Weights of a small mixture-of-experts language model, trained from scratch on English Wikipedia.
Size: 14 layers, vocabulary 10764, 19.8M parameters.
Experts: 80 experts in each of 12 layers, 64 quick GELU neurons an expert, a softmax router.
Training: a variant of SOAP for the experts, 776M tokens, 5923 steps.
Below are experts of layer 4 (counted from 0) of a mixture-of-experts language model. Rows are named router (the router's row for the expert), up (a neuron's input weights, with its number), down (a neuron's output weights, with its number) and show model dimensions 0-127. Each number is 200 + 30 x the weight over its row's rms, rounded and kept within 0 to 999.
Before each expert's rows: a language model's description of what the expert responds to; "raises" lists some tokens whose logits its average output raises strongly, later layers aside. This comes from a sample of Wikipedia text that the model never trained on.

# expert 37
Description: Dashes and table pipes
raises: " his", "int", " the"
router,161,174,149,198,147,197,242,181,196,193,186,173,220,198,173,212,219,157,218,185,243,217,208,205,197,209,206,235,268,145,216,224,170,196,174,177,224,216,200,273,189,161,235,213,163,179,204,191,215,188,179,158,224,179,226,248,227,175,214,206,204,203,182,180,141,215,235,176,228,215,152,218,186,183,214,197,148,249,222,204,123,246,219,232,216,217,204,224,176,182,228,164,169,206,266,221,216,166,231,210,215,199,178,164,185,221,166,161,191,136,144,239,228,223,119,170,193,198,208,156,182,184,222,223,224,223,195,229
up0,192,246,137,180,172,246,220,167,213,215,183,161,253,182,167,190,191,225,140,188,247,219,164,215,250,246,202,164,211,194,214,271,172,193,154,211,178,169,200,211,152,190,206,192,148,205,213,180,185,173,228,195,183,215,206,159,194,183,205,215,167,190,220,225,199,172,228,157,276,195,221,196,242,226,126,218,170,176,224,197,163,260,201,208,246,185,194,206,178,242,164,161,193,232,220,226,185,154,191,186,226,173,206,131,159,205,132,184,207,214,219,170,224,191,239,205,187,218,201,216,158,228,184,157,207,224,176,205
down0,202,199,219,178,199,216,176,159,237,142,195,195,238,236,152,225,196,182,226,148,222,161,218,226,218,193,212,234,229,192,212,171,169,239,194,205,181,234,231,204,244,184,228,127,188,198,180,171,197,194,243,209,240,176,177,191,225,161,219,195,247,196,186,215,280,211,252,230,179,214,274,177,240,158,232,219,182,170,198,228,246,182,162,189,220,174,234,163,215,212,260,224,207,162,215,230,203,159,147,218,169,156,188,203,223,227,233,167,194,170,216,210,224,260,181,151,171,185,212,189,208,132,175,200,195,232,169,193
up1,250,228,158,208,198,180,205,204,196,232,198,165,217,178,239,177,208,142,229,188,203,187,202,191,231,191,248,190,151,150,205,231,181,186,160,156,180,164,203,223,225,182,225,212,186,259,220,183,194,165,206,209,198,195,238,129,226,186,184,148,214,239,205,163,160,246,217,197,180,281,216,179,190,205,204,210,210,269,206,224,194,200,193,230,244,178,186,226,207,207,207,173,242,224,219,205,166,179,225,191,175,184,150,206,186,241,196,174,209,154,253,201,111,233,140,198,193,239,247,202,188,208,202,168,174,195,148,137
down1,225,238,182,221,208,270,191,182,218,179,207,232,203,209,274,131,167,171,212,159,236,145,239,225,160,203,215,241,224,227,185,212,183,225,160,187,148,189,215,135,226,206,186,207,221,139,182,205,140,177,157,193,244,169,222,153,120,182,139,180,212,195,199,192,200,224,187,239,178,181,204,167,226,197,182,176,216,219,216,194,191,232,207,161,217,221,180,198,152,176,160,175,189,246,206,150,271,186,204,181,207,204,198,211,179,218,214,171,213,210,201,209,173,150,250,218,208,199,167,250,221,217,192,206,216,166,174,208
up2,231,174,195,227,138,211,250,158,212,180,178,168,210,228,135,208,220,196,191,175,235,223,164,190,237,178,204,155,204,205,192,211,190,271,189,248,225,185,199,187,157,206,163,212,217,181,174,196,187,204,239,196,175,179,210,182,231,240,238,217,176,241,167,178,205,178,216,173,204,208,161,178,232,132,187,194,254,217,251,171,186,218,195,178,229,219,209,224,198,236,195,265,268,199,197,215,145,139,173,181,260,216,183,208,162,175,176,194,268,211,180,208,160,209,169,189,224,192,182,177,118,223,148,219,206,185,198,212
down2,211,201,212,255,212,243,237,189,218,172,208,217,229,143,135,174,198,192,209,210,248,221,234,216,159,202,187,177,183,192,169,201,205,197,207,236,186,192,185,194,176,198,184,240,220,189,175,140,205,205,172,148,201,134,179,229,182,222,173,238,235,225,167,199,201,219,255,164,165,243,196,228,207,157,191,219,211,222,191,189,202,226,188,214,243,275,181,184,229,164,186,216,211,213,166,205,190,190,233,193,181,183,205,198,240,208,172,264,219,266,176,215,167,132,218,199,227,245,260,149,217,180,151,277,241,213,174,222

# expert 16
Description: Table spaces, mid-word pieces
raises: "am", "ass", "c", "ad", "ash", "av"
router,189,196,150,175,182,194,206,208,178,161,159,192,198,263,244,193,213,221,221,190,224,217,194,202,201,174,235,192,153,179,207,256,187,223,177,174,245,201,198,207,167,205,211,217,235,213,221,214,209,261,221,281,203,199,225,204,217,178,190,225,203,182,189,240,189,216,241,201,229,228,245,180,179,191,278,206,200,249,211,185,182,212,204,250,199,232,174,236,140,193,206,176,174,140,220,194,195,199,197,185,207,130,137,121,205,215,186,122,264,204,204,197,261,242,194,172,186,209,205,209,162,190,232,227,184,193,188,251
up0,180,249,234,210,193,176,220,186,208,203,152,159,247,246,205,175,214,182,254,205,188,187,224,186,181,245,175,195,213,169,179,189,187,195,160,168,224,214,168,233,162,192,199,195,209,189,171,248,220,221,215,202,194,230,201,184,178,198,146,167,174,185,150,254,252,238,208,199,218,202,219,205,186,202,149,185,254,210,157,172,225,162,234,220,179,125,172,242,192,157,229,197,249,177,237,184,266,213,157,272,203,191,174,213,218,211,181,198,176,206,179,137,198,229,172,203,225,183,209,262,208,208,269,239,147,174,213,202
down0,226,174,211,175,163,194,134,166,178,239,206,191,248,213,178,201,201,224,182,199,197,203,192,235,226,155,259,243,199,234,144,150,212,193,208,174,227,180,230,213,197,196,197,209,184,176,224,236,156,248,212,171,219,227,164,199,193,248,216,194,214,206,197,217,236,209,188,175,228,232,257,217,187,241,184,211,232,177,212,224,245,224,165,238,258,164,195,190,222,196,217,215,218,214,132,248,181,237,201,176,231,203,160,208,240,215,221,255,232,217,215,229,208,153,274,215,194,194,284,195,184,235,154,137,195,200,175,168
up1,186,177,198,215,186,231,196,222,178,173,202,233,234,251,229,194,224,166,218,153,208,162,196,222,164,194,172,200,189,213,224,194,224,193,180,192,243,176,197,189,216,212,245,238,243,170,250,227,151,193,263,218,225,217,173,172,220,210,182,199,217,183,157,249,163,157,244,227,189,237,237,152,219,195,188,242,245,157,206,174,191,213,124,208,184,234,204,203,174,199,154,214,175,206,220,200,227,150,211,251,210,161,208,160,156,185,162,173,253,228,184,166,200,196,125,203,155,274,220,257,190,188,160,217,234,210,196,202
down1,233,185,226,177,173,196,139,173,150,217,207,243,182,245,144,197,194,185,218,246,231,194,228,182,225,192,202,259,231,222,191,141,183,193,183,167,269,154,204,218,195,220,211,213,212,181,173,254,214,205,197,182,198,213,148,202,133,217,183,198,192,185,206,222,219,210,203,240,173,165,190,189,212,230,192,207,216,267,137,180,183,192,215,186,197,151,262,194,208,215,257,219,230,175,144,200,164,229,205,178,169,162,226,215,190,225,190,140,165,263,255,192,239,234,243,192,182,240,240,185,169,200,208,203,201,163,184,211
up2,240,198,166,161,239,195,219,221,123,179,221,188,236,210,189,163,151,223,215,189,129,185,215,101,275,199,201,187,254,179,229,205,220,164,203,152,194,163,194,215,184,236,229,208,203,219,181,209,205,236,167,200,210,185,257,194,185,195,167,232,198,191,189,256,223,197,174,117,271,171,247,162,201,248,200,185,217,206,203,226,174,199,198,216,170,227,206,240,169,218,197,192,165,139,219,216,217,150,210,235,181,195,213,186,238,215,197,208,230,209,220,201,229,223,236,167,171,183,226,237,215,227,193,184,167,195,192,195
down2,232,144,236,194,182,197,259,273,212,219,143,226,244,237,163,230,188,175,194,170,174,184,164,211,191,231,182,227,178,177,174,173,156,274,176,231,146,175,222,205,231,258,193,142,173,212,199,197,216,210,205,224,192,225,198,173,185,186,153,201,203,196,232,219,233,183,197,186,211,192,205,177,212,237,190,231,183,183,217,206,196,247,206,189,193,180,246,199,194,181,155,169,231,160,181,204,153,161,144,216,240,186,217,188,209,210,179,179,201,213,208,222,249,182,186,212,217,206,219,214,236,212,157,256,223,298,273,206

# expert 48
Description: Spaces in tables and lists
raises: "mentary", "urg", "ment"
router,186,201,190,196,140,185,198,212,213,190,196,195,203,272,208,202,224,186,220,189,226,197,204,225,191,186,209,170,187,183,228,208,205,214,237,180,179,229,228,212,196,270,218,235,195,192,203,204,202,210,192,231,218,172,222,205,207,179,240,260,202,198,102,246,208,204,171,194,218,200,255,188,182,174,199,205,154,230,193,199,184,209,225,234,210,252,151,269,208,96,219,150,208,195,154,225,201,174,244,172,217,132,181,183,187,166,128,154,227,201,171,188,240,206,139,176,196,205,215,182,177,210,226,199,167,255,218,192
up0,208,125,187,228,161,136,172,194,198,204,174,165,203,135,169,220,213,185,219,160,214,203,269,189,187,175,201,128,158,241,219,190,151,249,198,205,149,219,184,173,214,187,199,188,203,252,168,225,175,190,244,240,222,167,237,205,237,215,183,183,171,167,203,213,181,159,153,172,188,202,235,223,196,153,186,162,196,238,184,191,242,256,212,273,205,189,177,190,203,167,193,237,222,199,227,201,161,203,233,196,216,114,211,166,217,194,196,163,213,218,151,189,155,207,189,188,166,195,242,206,193,206,201,185,192,212,246,179
down0,213,234,199,176,181,199,242,155,163,161,163,232,241,144,200,221,148,214,212,168,221,209,175,220,152,224,192,198,189,197,174,229,167,213,225,185,217,176,199,216,198,191,159,166,211,185,163,239,193,196,206,147,178,171,153,208,204,211,172,202,212,247,198,171,176,187,212,203,192,232,181,189,211,229,208,202,162,242,231,141,228,189,172,186,126,165,139,233,251,261,192,220,196,127,148,218,260,214,199,235,250,151,143,218,195,228,207,191,274,212,225,245,184,159,214,174,207,213,184,178,195,182,195,185,196,222,230,217
up1,268,218,212,160,198,239,243,238,255,235,218,206,188,169,238,186,217,189,196,229,256,223,235,177,235,175,254,180,185,207,204,199,230,210,216,215,186,202,213,164,229,207,220,188,235,176,178,231,224,205,186,134,217,138,217,191,237,144,231,217,206,161,171,226,205,190,198,234,202,231,212,181,183,189,220,127,190,233,148,228,181,206,192,220,199,186,138,205,195,180,227,184,186,234,191,194,195,236,195,178,186,248,145,120,195,177,170,132,223,179,188,162,216,199,236,251,160,207,258,203,189,223,164,203,202,187,158,165
down1,230,206,192,204,169,258,226,188,214,188,263,223,183,271,202,173,146,232,174,227,184,229,191,175,243,209,199,163,213,176,174,215,194,218,148,232,235,154,225,167,236,206,204,235,194,212,256,223,212,191,199,191,183,164,178,187,208,200,216,221,196,168,186,163,161,202,164,159,133,224,158,216,254,235,177,206,216,203,239,186,215,223,176,125,202,208,188,179,252,186,177,187,237,196,185,259,211,151,164,177,155,158,182,228,187,216,216,257,200,235,187,159,175,165,214,185,202,194,188,250,232,191,134,224,172,192,232,173
up2,199,213,245,222,230,197,206,249,247,204,249,194,192,193,181,186,238,167,194,183,167,139,179,182,186,192,175,247,221,245,203,229,159,195,145,169,187,174,235,227,212,152,208,209,159,215,248,234,182,213,189,149,196,213,189,211,219,172,179,204,161,222,266,176,222,245,202,220,188,165,192,218,185,213,214,194,251,201,189,231,214,187,183,187,218,246,224,238,187,208,182,177,210,118,177,295,220,177,235,169,209,194,193,167,229,180,215,194,173,184,226,248,168,219,128,275,172,181,199,221,194,222,204,226,206,197,142,214
down2,195,173,229,180,206,182,255,211,209,135,154,197,160,170,247,245,207,140,160,159,198,230,247,224,183,224,164,219,165,259,252,181,180,209,195,147,188,149,241,148,191,191,206,210,168,186,166,237,262,197,219,181,191,166,192,201,184,171,203,228,222,204,170,193,254,209,194,233,225,231,172,187,227,157,213,183,235,140,177,224,248,218,194,212,264,226,215,223,184,182,202,166,170,219,157,219,189,202,197,198,179,196,186,123,192,190,171,168,198,230,191,197,170,172,233,197,204,171,224,201,241,158,196,223,196,204,135,221